From a checkpoint of a small mixture-of-experts model trained on Wikipedia.
Size: width 256, vocabulary 29736.
Experts: 128 experts in each of 14 layers, a sigmoid router.
Training: a variant of SOAP for the experts, 446M tokens.
Below are experts of layer 10 (counted from 0) of a mixture-of-experts language model. Rows are named router (the router's row for the expert), up (a neuron's input weights, with its number) and show model dimensions 160-191. Each number is 128 + 32 x the weight over its row's rms, rounded and kept within 0 to 255. Numbers have three digits each.
After each expert's rows: a language model's description of what the expert responds to. This comes from a sample of Wikipedia text that the model never trained on.

# expert 54
router:141208105157136117143101094109111177114186129137107126153121157159114096087124162107132142169180
up0:127157145133139080141111153136132152097121109158131174110081152116112131190088132175146110130150
up1:098118106182175133118160139084110137167127127140107144145116128168098097109133180144104102110170
up2:106120210126106121152121144093141155151176170122142072163058171140161111175149133115092107164189
up3:095133106043125128094170143123158111196178137209131119134137153142089101166076134122105118128220
up4:157153131085199129117175134143102196113141143134145166126130130123046180135063127135106140131094
up5:117133149111110101160088151126129111116106139118139139210121175107101142163182102179104130124166
up6:154152119152143123169147106121101124173129181108096146103112135143117085066061188080068145155132
up7:140102115108150142140154134060157117128133133111184075140143122120151111093140152129134093132042
up8:145202163140109123134121143105038140229093066124140107152145108114128148043091139112156085131143
up9:118122199099130103108155123171150159179182183143116089085078140109181125112157158130086149140121
Description: Election table structure. Table row endings, section headings and labels in election results, such as "Results by county", "Valid votes", "Summary of votes by party".

# expert 37
router:149166131123170111117166163108144132213165144094148138116118152183119131068115119100128152141150
up0:097104129132137109156181090186113173138132104124121117111151156119087098081175110122126183148141
up1:065139116158156151082108192177106131121109111125161134117120158086102125077126132138093111109090
up2:147111146145110146131175190123130132127149102167082112167111139179115111120145137097120111134122
up3:074150105125156116108105131179110122201110115114188160110092164129084150112154059163148115187098
up4:104128201114112188100100108140131079152133133125163130091139130133156118119148163112099170145140
up5:166116126190118091115174067098128108170168153110116061128126103149092047106128118177200147129147
up6:113138118146141131115157155058133104128165136123140144138123124144131045104145125125194159057077
up7:127136146073133147159064158132121138125186122095142141167142153165137139130176109173070158122109
up8:125099117103147117045177129148150123150124149178121145139080113113136101172154118077132182106187
up9:116132171069148120187164180065144100088152128106146126112155158134123120141068175095116125107133
Description: Compound-word first parts. Adjectives and hyphens forming compound modifiers, e.g. light-skinned, stiff-legged, non-degenerate, red, dark, heavy, free.

# expert 41
router:142145137135132121083148160144093104143135117059075068131156188105169103083100115110169107142150
up0:069159129113184094128162163140184178139093139121229137165130143152091087156128122108099148116129
up1:106087163174149128109195157147072109111055132085107057125111154091110072123097130111115169106165
up2:083118154145157130128073141142102137172124126062102136128057092124160163130124106152123065130137
up3:120110199128153117138104132166081125156198176131169097097159049105105123111112099093076154150123
up4:159122155130166175111174121159052156120081132184141142157118137110102057139100141138202131143180
up5:146157119104168127133157060135125142063113093086118126186125165134143129135079183141110152113123
up6:130122166089155146126150117140155116103173121113128132168115193069169132072088141101133114119141
up7:144117105135148122136107116130116172108099164197083168180165157079169145086150143132155180142198
up8:157145126140125186086119135182138075198136180116122135128190111169151154177137111114172123170088
up9:144115120122145079096116184141161173138096130107104123117162059143144089114090054199179134191135
Description: List-item names and dashes. Dash bullets, line breaks and first-name pieces starting entries in lists of people, tracks or places, e.g. Brian, Christer, Tonya.

# expert 32
router:194186182132121094116167133140135112138121098102144156142151116150129132087149151127135100128186
up0:161134200125140097111147118109087125181115159152181155183079219177133143112066131146133146119141
up1:076136122156125149137107123163147098091121181122113179119085125140146131100114125200152106172135
up2:120127115127129128127112162182122137126100172085104133157161135132112112138140075159114143080148
up3:104135151183130147152132115108082154124131140094124108133126103113124112145139123102103132128150
up4:150111154125103148161096125115145137115125099166085153119142114138152123131113149114101086091176
up5:146124117104123110129169108112122136146090118096092124107157149125144157167089184106154166141163
up6:070164157070132105101143152212194129098134148120091133139149103130137082137129112152133111113133
up7:220163121157126088174130122138128142169116112116142099076140111099222145124096057122123112140212
up8:086130178161139127112143126176124111088069112125126087115116170127124138138130193148144098070171
up9:125130121166210166119136151153155158153112088150121127159154134144173133177112084094182109055135
Description: Place and proper-name starts. First pieces of proper names in tables and sports listings, often before -ton, -ville, -field: St, Mc, Swan, Kogarah, Anne Arundel.

# expert 8
router:105169097141151137074176161135082097187210155107125151075182135133115080098088137120174159220153
up0:090144119164127082121213092157091166177147120104117150121197127132137150120041102128114163145108
up1:151198190092121156141127060138132086134119130095154138127074131139091114064094055143151125142157
up2:146123134166104134140110167142161129134117140169091000159150078142113150121078104123170144110140
up3:091130167044112116138105137115115107099101134122115169095135198106175135141133133097144144175109
up4:168136121115131140122107131093178088179082176148159084147136142099076157117106133177118109211116
up5:148156066151138113089176132134120073169127154139118159060110085142104147139108141129107169168129
up6:092136121122114123117117154132146174118138114141141107103119147191089079108096169167165054149159
up7:156159132130098053109087141136072113136158215158087108115155112167117152135125137142146147160081
up8:139168124077130123071104104167114095181103123093113129125130167071085139148133089123083150146085
up9:129136090101174103142129113111112108142163128156090164168133138100133108101081099109141142087110
Description: Plural group nouns. Plural and collective nouns and word-final pieces in general prose, such as people, areas, members, languages, groups, skirmishes.

# expert 24
router:144187102184092123104138093132097155168171147092159149099170183147093175108101116119147157105142
up0:099178120149086107135191169150080155132164148151150097128088139097140126179172126134187111077133
up1:101128133164173123101139188137151152123135127143170166129156145104128133067111117079125185101149
up2:146132112111135112103113134148154137167101087138155128159110134116061147130120097164170170098149
up3:110138122117152066124121117072148115098082093154123155126093181074116147123121100131141091102153
up4:136154146110104154146167110167131061096083156198132177110194146139128146151141141144101170134123
up5:185152072119120124078108078125092046121108149124098125165179107141156155103134165139131104119127
up6:147118141102131193100066130175146106165113124103124128106135146145138115103116145140080174143128
up7:147083087126141111085157164118146094134115115122158109096169152184140167111172120115129102155094
up8:152145071104144103142139156073163148118125168103158178077152134154144148092117145102152153103080
up9:147146116190129156126101141111137130200164091117145127116151141100079102090112147133169143126114
Description: Sports league years. Digits in years and counts within football, basketball and league text, plus words like League, Cup, club, football, professional.

# expert 48
router:088156046168126165065219163130124148168149139117154135123096116118184139066116124132162117159191
up0:114134143103156163116165148158129138186104133136102078179138061177115165071108121182126124099119
up1:111166142113116187184125091100164149161116113146126089068095131152065153136111155169113105057143
up2:223141170123085104135140123143134144211138122153124171088154147142119137123148095098068074140155
up3:167140180104150152103154178105111128083131133121132144106098139134136085133059150128165128138168
up4:095082100138089134116120110132126145124120143106171147124121140079077152093101127124165133154108
up5:098124157095177098120142112161120080161082161132101183144155130174114138155066123083143171056164
up6:148120067137130117110149106146163174143176173173099201145183112137132143141051150118162114172131
up7:126131092122139105141122131050124134134163085127136121135130062110096122129188078102142127108114
up8:118170143108174154149132083127096094071103162085139095158129150128125104168150152170101133097100
up9:120140132107079145137142073140155126119138121102127143129110135103114151133123113055147185153111
Description: Cultural, ethnic adjectives. Religious, national and period adjectives in history and arts text, such as Greek Revival, Roman, Catholic, ancient, plus painting media like Oil.

# expert 59
router:089194147127129151163145104103106109095167134042063151140167092167162095050097118059176134184148
up0:080132129149144154139139167104096234105153161156148114089190112179104153124110102103195118154164
up1:142161105099109145163113189122166117104176239138094053163138073162186119104084122120140139093127
up2:154111181191116122138119115145102171182137081163135141173068161107103144173092124113121129138123
up3:137168077120120170113135146181112101098140120063084119103134050134142127126081098119109149116156
up4:117121111075127139127118107172129098185094109145098109132164148157157121124159118179111119181139
up5:092139084100054146113166118118139151159090144147137089068129125151155148106049120075171115148134
up6:152162154112131137145149111143145086095131099155128088089127147168148072159075143150133098128105
up7:127160138070161123225104103102090180114145130118109141149141142146175067129091106147091126119148
up8:104156179142131141189215174085144117103132143099067122133135098097107131103042075101154164155133
up9:141179145119143172138104155138134130177146101078145165147113103168119107128128102101089153109160
Description: Line breaks in structure. Line breaks ending table rows, headings and list items, and the dash starting infobox fields like Born, Full name.

# expert 35
router:181203141179141155096099161069096164153129130154164117129134189061166136123085131118124108195138
up0:104153125129155145130088089128166136122073124168144127111117121122167105122185078162064119062161
up1:175117148155108135111092170129088098171137119132204117128131107109181138101136079117118157129096
up2:096152094141129136179158182116074128119175118122143080127146114125150075140156119112144129084076
up3:127149127111092144081126127150125171112081147120172134160121080121119092072093118113069137151098
up4:112149159139109107101114139156137131107085102125137085140112147145167122133135125131144105189130
up5:173162161112154113129150116104126129132080076155107192191149107114132116079129120153145148119152
up6:084147123167164116099098087159129154103140105174171119107108112152105159120170105179112126136129
up7:155110085117155164129111174160123109115134118133172130122166123105177125106107090122184094136144
up8:148111141093109120075124126133130113198120154198106204097118117119111125116124105146198134137073
up9:141124126145174104111204085144175121135116121142084130133105088126148159165102117170131080163115
Description: Spaces before numbers, coordinates. Spaces, dashes and leading digits before years and date ranges, parentheses before unit conversions, and decimal points inside map coordinates.

# expert 21
router:130137123140124136118171127048103094168143136129156119058139169123118130121073097115149127180140
up0:132156124129172101165118100102133143125084106105069193081139129143154120112157180131161079163124
up1:142132176126075159120187121094123124124134082099080105153181172130094135084100164106135185150139
up2:157121117153160091114088084100136157141097084148143126059167204111128136122143100111128112119085
up3:114153135116168148069107134079107097146110106190094094075132118203097138135108159070172147076114
up4:155151136124163132153147169187091060141120137099165107132105132072183149171125126151106117120094
up5:120137108158163132159170121118085118119139146146146177100143135108053112113129162125092152124086
up6:082119138141122154109111102114170145135147159130204127094123133082146122123119078130123114134190
up7:147085111090112137157179103097111200167137159111186128094098214093162057142117150165158131165141
up8:122108135202125098137143157140169126115116103099054126125146138043151076106083099140139112143145
up9:156084129129146092117114141150073137113130111084108079104139170174097116088144177089169114124141
Description: Proper name pieces. Word pieces completing proper names of products, storms, companies, places and people in running prose, e.g. Rev-ita, Hurricane, Park-inson, Man-son.

# expert 33
router:126191101175124137109146209061120164138148101159172138086117178090164084134086120134109113186139
up0:113195133137123105169140106100136139186123155141082127144094133076144172130059138085097143139195
up1:120217089142128181122090131184143127091103173093172134102151119137132104141136141194149126135090
up2:151137167141128087089114144190113103102138118180090080145154101079105110103130179083155137126105
up3:146186106116118134119165086133150199190068066123147140101107128110132093125142195138137126128116
up4:187147101139132122098138112226079098172150100121134104105116156122124095104118123114092097169143
up5:156126113153142131172178133148146122184082129133134126084070222138109167072156138126145102082144
up6:094147172199154139145153170085079103115153064133088160108114135144165177134135107124135111075114
up7:123151085153060143121137137160164173199153130131112204158077171149097132126087132136160103100110
up8:122147127112133153108107120140120040108089124177100135160128139131106110157145098112114129138096
up9:133109136126149119094120155153072115154183111185151151167089150114126127152078174083121193152151
Description: Year and number starts. The space or first digit that begins a year or number, and opening parentheses before dates, e.g. 1960, (2016), "extremes 1981".

# expert 7
router:149155129185129111071183185127119157177141128112115112042138149192086132046088069100160112147120
up0:139179091117134123084148109172081244131130151170154151121087113135122159140110137108113064136121
up1:170117126106106130093133112159157171131189109102131097111144134125151179084128108089142103132141
up2:171127126199154155142151076161112048099135130141167172105129146177132153131119166135164118181143
up3:129110100120193170083083113129154091173126133130110139144133113114110102105104107144189120114163
up4:096151125176134169139126164185159141082147163094132129130126107136138172152116090079150140119140
up5:133149113158131130089104109140111121125118100120113136117110182106158155090140117101089117170132
up6:136132123136122067139095145115159139163153114089129089121142160183105121164114104168098135092117
up7:098131147112112136162171095146090174175144162156096080119144094077136144106124119084152120165122
up8:157152131153136139078123196136192116117131066114136140081142144142176083091153178112149118168096
up9:081141118201108180127189152157100114090180123136162134080162132127149124166173151080070049174135
Description: Table cells and given names. Pipe separators and first names starting name cells in sports rosters, results tables and credit lists, e.g. David, Chris, FRA, ITA.

# expert 3
router:075169156151114141111182124062113112131175127090180156080162138100115067097114144103157132197191
up0:126219164133100128106095079102124129114115086163142137108107131159181159166092141124199120111108
up1:112158113099104158143090183133100060132092101113143135112125130102104147070196172121135116131076
up2:177139097146102101083123089079110106144160171143184112147106124089127122107143137143066124170099
up3:114115138123173074119096135113068076179137168071145156138144121134085107078113216123088171102164
up4:127134113158151140121091126174172163127145096064143133129120156158132099128147126087076111119147
up5:155091131117156147059155124114188124107096125135118185155080142082130098136166125100084114135144
up6:104120171125138164124054104074147169097109182188081116111151128143112190160108162134139153151157
up7:127102117142105105159163075136154132078154148117129114095051183090181117133118134117152117123119
up8:112150098143046115079131119142103098106114096129163073084173148020169158147122172126111135066142
up9:136138103190150150147063142132177135147151079186155082134173098144114107134148127158168159128146
Description: Plural category nouns. Category nouns, usually plural, naming what a subject is or belongs to, often after "a" or "of", e.g. species, birds, compounds, diseases.

# expert 45
router:154170143117166088081173149139149093179120100127135147125083120143129124071123154096162099104196
up0:167158096167195123079071068166129127106145090096096145117106169132137140100077168130093147133144
up1:116162119164157148049104136097165121121173093164137130109146215182163162152121152083136138098129
up2:131119110156097082147145138163109131142115141072139090146135142130122142102133140105127152121148
up3:136120147171121155037162128175109120155161104080104106085141119142171109129146105135095127133153
up4:144137100142172108149098116101098082063141116149112095152148124077106091118150117151116145186076
up5:134143137101162091171119089164139067062182088134135175149152119176175077110159146119142164131169
up6:098140134120191096089157139112129081074116117135113107158142156181100133192141138173126130125142
up7:090179186071118111161149112127105074120128129089086123153047099117109167123030139062115115126111
up8:142154170029156115125120099095123109146148164133117112073150149140201135177087168113158068125211
up9:167123064068142095129163109108156069108128150122109164142116135128135113093118127128153130110164
Description: Color and quality adjectives. Color and quality adjectives starting place or team names and noun phrases, e.g. Blue Springs, blue Chevrolet, heavy, hard, Red.

# expert 39
router:149162159255117091134161121117088142126153114084131090100126083152127108067118147137149104171107
up0:105131163139177099122079157128147182089058104104142155180229093124123143167119134105161185123125
up1:165124113124153141130179162149110157103172132112141126113083108088166121177112124128179125123094
up2:079161219127144172083143087165133124113120154150115110158124137123126144146141112123164130170102
up3:114217197156103130144108113103163186150113110097195038130171084153083081110127159216142132118125
up4:098108165085111104089135147097118071099142139097155146140090098157177132155156074139174169122111
up5:160124138159122116132144074123091145096156129112113136147039116170186081098099154167118152117164
up6:198129126118186172085141138118102152125085153152130080078145075071127095111135125139111144153172
up7:118169142166149159177098166103132100112111117098211125118101111149080129169077126104105052142116
up8:158166116186123077161140064138095116074106096127084063122082093067095126155092119072097125160085
up9:121144177084134107180146126065091127097100132156096128096136079165058132149097104147076210122152
Description: Abbreviations and numbers. Abbreviation pieces such as .S, .D, Jr, Dr, v, and spaces or digits starting numbers in tables and citations.

# expert 43
router:124176142139073128100133150128126137145125060111119067074140115087103174109110141069152070134136
up0:066130130137106185155058128127116100136171122163139112136089103109092091152076121106106134097093
up1:146110124132099226158109126129148139177124140135121168121148132156140189113098140113112101118135
up2:105147166150079174067125115112167103080094135131114118120063064152107110093141125091117090141122
up3:163146143062099122170142060101167138176112163084191078162136111087144142120128163143108133136160
up4:125127135151118105138125125119128133133152119110145104217129113135125129096108186149208181162141
up5:168163122149101207047152131102142113149174072098144109128151159126101142064185111084112106150096
up6:143145142153115179060140108152067191186128111140085050134152116157117162139096090084153158123168
up7:180158135145151129102110060159191093101127130132129134103182137132056164160094137155116113179093
up8:181178084159082134150133173159107113151108169115113088172197160121135124170144153158122139058099
up9:143165125104103121141105134125168140132118089112089156116107151157133167128157080143122122092219
Description: Name pieces in tables. Surname fragments, Jr, Mc, Dr and given names inside racing-team and sports-club names in tables, e.g. Joe Gibbs Racing.

# expert 17
router:138205106133085038117148119108136100164129121069124104126077159136104116090064132071213113160155
up0:168140100114106094075188179151104162130108093139113171149096166109108099118143149156083086133131
up1:179171149149077107096142150106178150155091104095085115103089113181064134127149180059110169111088
up2:126151095044149096170136136127076113156140136137166155114209147139155121093126098149124099145150
up3:174148088112077059104154068139112079109142129096109162064133171095158139118088123137159085115132
up4:124176092151099104140086061140111136085118071202129173120142158146114111139128170082122096074165
up5:106161108109131084200070112124131138109124134163142148147150131155087151075124062118119043138107
up6:174111144083174116134175110129143139116160154095113071082158104095120181107050025112122121102141
up7:124120114115083124143109117164134169182153101104103129159138118106139134177033146100176113119205
up8:146135117131108117101090157170189066088118132126133136123105156113144134147153103142100145129147
up9:100133130140113137156143109155110139161143121170112034130094104119147131109178137098081170164165
Description: Sports table numerals. Digits, spelled numbers and cell pipes inside sports records and statistics tables, e.g. win–loss tallies, scores, points, months.

# expert 36
router:164180143185141183084100121088110145103133100118121125092171192143139111122077100079112122226129
up0:145127158138121135140115113136080140137121147119121105118094165141098143107087088091088095103124
up1:187153163147142147098137101098126153162104231114079106101141143173156122194095158140141138106159
up2:156089153137156134132076133086113128090070121115127089103141192111142146084131117094122166183123
up3:171167141138153183097155188136132128143176162153154111117140112121138124102144117139121084145191
up4:153117121126101159089154182059148168152120075134111095056187201104190105141139139083127058083082
up5:113129145114146157141098159147155120111113159141115098134129145173143184152111120060131156192116
up6:093158126142102147133116087150133083124135122059184134132133135119146191106147157081111102134202
up7:106187163126111143109093090106143125111193118161135059152159137142100074139124090192176117110157
up8:124124110128162141143180161131141124155140130143176095070147116179131126159128132117067087156135
up9:170140167081167143108119142133113133073061042120105118199148129111120124110145169100101129143187
Description: Space before numbers. Space tokens and en dashes before a year or number after a preposition or table pipe, such as "during 1982" and "1991–92".

# expert 47
router:135195176157106169094234098126125173124154144103142128156145173182132147075070141147101136179101
up0:121141080094077137143162074176141189169116084120156152085097203130145159115136090126105139133119
up1:101119128122140149058180127132107155149068050152119113135176136115147153156071094097142160168075
up2:102165121125101184110105111113143167122111044131100095182130115186162106132131132180084127114081
up3:092132078134111132095108108160103107140141107148119069132166099114137136166117121189138190101120
up4:130181095122156152131162127093167071192132133129139143155153131144135130136134128147101115142122
up5:130134152179125177154105144138174130113119178102123139138091077093152125043099123185060098148138
up6:093154136164049114154150190094147150144065123157133094186132090147175117077059158185133159195128
up7:205184101131120120117134127171173093135100134147110156168108059118133183145108130048156157178135
up8:102141152154148136083159149098138108122185072129121112126136140210120111052133102162109136170095
up9:138126138133136208202054140119167176134129115172161156119139152098094118085093189112111137184120
Description: Tennis scores and cells. Digits, spaces and dashes in match score tables, especially tennis set scores like 6–4, 7–6, plus other table-cell results.

# expert 28
router:133178109165118090122127116141108160106174101099107129153145185105095169122109079100111180090123
up0:134125097134158125112186134181145099117087158120128102113073152139167178104109159178174091121139
up1:174126107135100126138091124102128164136174123158083161107139128117135128161106031100126142160108
up2:163159186094156154145167118071138157054114121136149138190139036136090085116136131107101165119118
up3:067164124145130143143150101167109142120132128176094142148104132149149147084022124109123119133103
up4:167107056143156132092154158117114155101101134126084105135212165123163123149124131136170137147163
up5:118122133083114161124127146146089118163140152108135082158138129107146141119111159090099131115134
up6:096173126142149110110120128149135185091119081091102148114179127137090153110100092078133134138112
up7:134122122092170106150143163131164147182166092110163102160138125110141081118143135120083083114103
up8:162141102148103115155108161140163149154130132120108126141172177144092141149151156160125132095172
up9:120150125145116077151232136091202156099041137129153144096146107099179138133114143168200128118127
Description: Sports years and competitions. Year digits and competition words in football and tennis articles and results tables, such as 2018 FIFA, Cup, League, Women.

# expert 60
router:137158140169131121117138113111142206107169079097138072129131124123153052118148131161111108149159
up0:149154108208155076115133140143104141116102111104110150100129118162106121061139103145090120066103
up1:050138088070162170113160138167154131207147126147123098050131165176156109135146139135114090119108
up2:150109131143103169170125114145105103135173166135111099075157150095117097169112078095138156127134
up3:165113184099176150134122138130095173138112146164157111085165135090125092081136203171183123110143
up4:188092071134172108162122162177113118166138164141059060132058192170110097198114189065113126089091
up5:148137148124216118154115153112131120132145163138171102106143085180099107119122167195105132176108
up6:065146150102103172127144189112097103111091107097143104131200146111101122077141118220152128142149
up7:151106144147154127035130069165115200189106196087143135137124131179119121146153165119110113146141
up8:171109125144106135094099124172129094137076154120092102116087182177117091163136125115121124102090
up9:157139115123232137144155106170137198107151108153176170095171141170179147082141152077119111118125
Description: Clause commas. Commas and other clause-ending punctuation closing a phrase before and, which, but or who, as in "later, he cited".

# expert 62
router:159190188175119102114159161143114145103161131101095115136111151144041095120117125153157137138176
up0:096169167110110184117119109081105138166164102159115139179105166125105079094126175167132062185134
up1:151155074109191103093163202094236122209117124164115135131167109125166109140172073090153133116119
up2:110173097163136129174167168197187122073074088132149152151146115150098126119155111146134096165123
up3:117168144173131112118161156145171143096170134117154150125090064166104152159116073103170152172176
up4:130129120153072144157093127131099153115134153104120062158049116157113114101167111212144132095109
up5:135130124143150112133142115083156135091132186146109146113139152122047103063193245130179092123185
up6:171152111119168109121196117096096122078139086153137170163153108128127146079137190123087193109150
up7:151143126098101119208145064112141136148086113112158094121145195162166175085096197104117157153121
up8:121164125035158124127126083126132074157161102122158135105126076135142129102096065134075158129126
up9:121088181076163054168165144133183166115097104108152124111111140109175103047091074114150119178119
Description: Clause-ending commas. Commas and similar punctuation after numbers, names or clauses, especially in measurements and census text, e.g. 6 cm, beam, ",.

# expert 10
router:115163092160138145106143132110137129136177116084134087120160141119139117103130108133119142158185
up0:082123145113097088133130124112144149091104130091080115119131131128108131112152095064134106120170
up1:211128133067135145114107113113144117135114134104086092157133111137128132121165077083075104091080
up2:154096155131112142118130130100142123146097108129096216084111127125108168156128069085110132150114
up3:127133112144100083131104122175134137158127109084117125111134147190116127162135130168130139078203
up4:098139122116106107174129153114160108175076090143160149171062126114143114131161101071148119184072
up5:116134144112151129138173130107113156154172080111165159169135116153137137140135133126063168144120
up6:095160124135126073144132095183171107150158049124093115100081162161150100106127131114143159097098
up7:144124075101130149136062132145093141168144157102085132146108163099145131121139142157112145062120
up8:106145102147126145129097062169117080129142120104132074097166144142148150137164137155105135101120
up9:080126140153080095073123174108118110168168117151178068126106150146145114126146107111117074119126
Description: Place-name prepositions and regions. Prepositions and commas before place names, and the first word of region names, such as in, North, South, Province, County.

# expert 56
router:149173117159111166091166146107074080136216112077142130116085144157132092131109141140128062145152
up0:143137145132110137054127112117178123138138145054140093120186088152130084139054084135099061137147
up1:145105095140124153083130066151162129126176133134095114110147151128104165120172106160162109182105
up2:179136153109106130124164122164134143177171091147135079094090110160176071140125113119113101167114
up3:151156157111100051083194125078111144148144113172176141132101066170101140135122096128146155125121
up4:120170142110084161123140159111127161127096151148060114129101083165108119127189089159083168145119
up5:100184095135087158161154157132136177126113079144164186145108080144111098086144081183149112098122
up6:156129189088115147090131178148094138097155096136121163172193101156148145130104145109208132192113
up7:104144129135098188075182128128119102074248123096064138098161148123111160090161111106129155120173
up8:128131145136082126141150166146158085110143133159092114084112154128142123155187105170142137151091
up9:189102077138094125158058194149157128092150180085127081121059193099145125142120168103141132088166
Description: Historical and national names. Words in British legal, religious and historical contexts: Act, Holy, Roman, British, Catholic, with surrounding the, of, table pipes.

# expert 63
router:150202149117130122116161104146129134094127131070082125130139127153091109083144057140206124150164
up0:114153138098152119091128116122163172136131134122100136138171116157124105111097049121157130168180
up1:148110118203161120096112129149197219126148144140085105137161120124135176094072143108140101119089
up2:196168155091055165146137099155125197090130188101178223100135128108117170164062141109101085124052
up3:174146072108173062139149106152153170117114176135130066099121122129092128141137141099058115122138
up4:115112143128148108105155091195193177098123120106110128101139182115118120187036133140058108108155
up5:131169132153113176045175139161192165112103125047118138138118075216140135131110137110134087115157
up6:132135122101144135076152116149154175127129143146182153147145124156138122090105107062075085133164
up7:137155116139120156112127177116106152160119164181165106166109096087147077175230126180108148130061
up8:147162126168156119157112165153108111107120152179114133144038130112154079087121119156105131094159
up9:056141178145106131125121132135107123151154112080116075170098105102119154163114118086171205118146
Description: Line ends in tables. Line breaks, table row endings, Markdown table separator rows and list dashes in infoboxes and wiki tables.

# expert 27
router:142155062114080156040175135087110087156139161133171114106164146120170136131093128127131131141133
up0:106147082151101153182113108141142124147117140089130192086135116129158149135128097128080121069138
up1:123116117123100147135188105156080080083108203143155146061151150200133108086106171090151094123121
up2:121103112094077143170077139114141099158190112131129118100094120102098163123116122089120099154131
up3:095145154175127132149156106171111150147200186130114118068148054148068133098140131080154139100129
up4:135131094145024168129118127136153080146111057131109028149158145134124098128121167137121188162174
up5:174138144114115134136117159038126174151172100096133150073128151124100147105182131127126150106149
up6:132109122133166144090088122116144107075078158068101126110096139086156153142180116062133088122078
up7:139131141126102104094133140123164123130140154141123132145116149127171167138091121086092096144096
up8:154103117059147138170136186170088088133155149135070075126151154101106104088179152158136114206150
up9:124108136141163076102128142125150114115143118114136119127120185081183136129115099093122164114098
Description: Names and opening quotes. Opening quotation marks and names of artists, countries or teams, often right before a possessive 's, e.g. Madonna, Serbia's, Men's, "Love.

# expert 6
router:111198098117185136113155180117081140128235137133170133061129131084076129114106113106210110176119
up0:112121115056117129119134149113085144176140180172118155145145118093202121098144112162129147148141
up1:127158119122145101146148126124171140080178102133163174085169171135133110166043168146137024142096
up2:134189087108136090139169108189163133153175101096101102087065109122119214128148129192094120115082
up3:107147141102175105143094131123138176093128110128173137128152168152089121014118109105129149144083
up4:124132090152169105125090141171100123113160131131125139136193100115228075078062124130125223101148
up5:133202119133144087092113141151073109175137110138179097197129098130107129144126124214103080150141
up6:137118167104150126114098139136102077106086135082080124070171198133173077127174152157126135101138
up7:168114106165128147159164138121162162170133107130098121081100215176115090183175091082183174045131
up8:148162088136171176146111131129143114131128134141148147142129146127122106167127113146088077125113
up9:070149117071146140153182115083132053140159144148153171139122112100117162106156123143084118177151
Description: Existential there, census. Sentence-initial There/there and it, especially "There were" in census demographics sections, plus prepositions in household and population sentences.

# expert 2
router:122200112158123123117132121110108152204214122067108072122174123087112098123119091118145140135134
up0:174160128119143166155112134128108176104126171124068178132135151184141105152217112095153138123064
up1:134143147139139112106142106109183128163146048148150116151153110090099130104152122144145097118149
up2:105133162121102118125153153125109113120059137121127101148178115108199112114097128126141174153071
up3:156117059147085162133114159122115143056118137135119143103130106115117074193146088172095132153162
up4:134151073110106154133069105150148177089134107105127134074135088116134156114099112162106099111097
up5:163152099127126105094125172132146166167120103117125095132122095054158130105116062104173183133147
up6:132098136172117067156126133219114143109150183112111125129104129103074125121039101147122102117163
up7:143128081190140113160176112125139161124158161137112163197119112139127093074112146122117119104151
up8:136102096124121071095115108037144099143170084128095140167148151115106173094094140099166100132127
up9:102153099123147087105168175146164125130154100145152138133086112093119094111122099178138176086087
Description: Location prepositions and articles. Function words like in, of, the, within, throughout introducing place names and regions, e.g. in the Upper Carniola region.

# expert 14
router:122168105174125142094147125085109111135193084074150100130184131163159130133112121117120126127195
up0:146128121119179102106120138068143072202137113106174067106103125177054175150111120102121100153103
up1:103121166099117078161106127131112136154132144147118160118117196111109089177124109124119115186160
up2:166079084203180152087114096100148137173193101105147139118148128121111126078062096126125151138136
up3:107130157130107197118104100104093141164154161125122156117140096198171205151108153173112149172119
up4:112145132114111109062112128129084143152104093130154129106150119103070086142122108143107122144128
up5:091131148102139137096107122163142104130144141128133212149147162145140135141146107131160082127107
up6:096114087117103139140128165114132105152157127125203138158090076146140154137154100163088161124058
up7:148126164203175127095114121095056126156159075101138160134182126114150148143108136121151148113133
up8:099169071163132076140139136133118108152090072146118166119153105128081101170121152128112118153136
up9:144118123090143118165120133146112114164143129172130135144152144166154145177143147094097109137108
Description: Geographic address separators. Commas and compass words inside place names and location lines, e.g. Malton, North Yorkshire; South, North; coordinates spacing.

# expert 50
router:115209125144137164155137109134097129146170085091085135142115103157168131076144088066149192158162
up0:116144108152116136145117144139145032145121136182173086059120172143094179133087112184196135104115
up1:135116124084196148104210158156097089124164132141138115097119122077190118115102127128129133139117
up2:177176133202118159166101107091131116154097156098115131162071176159171154149075117184111145167120
up3:164122148156193131185091127130032066136126084130120051224097113146161143149148157108150127118161
up4:097138091151077153116075166109164084112110149105136105197089145137024135094205098098155116149146
up5:088158099086160085119106173166114172136179108108128100093114107104115123117100108132118136071145
up6:129147169142116141112165099111122149116142163113128113094128119182188110102103116097121150198063
up7:169149175113136136057122109150126174089198153085175137115079124147177095115104135107097126168166
up8:116190150155121144158135108188115106146192116121189133147129061165154079160125106122115086167057
up9:158137153093172143098138171135108146118157156108186117105096123120105071124113132114191198124143
Description: Table and heading markup. Table row ends, pipes, newlines and == section heading markers in wiki-formatted lists and tables, e.g. ==See also==.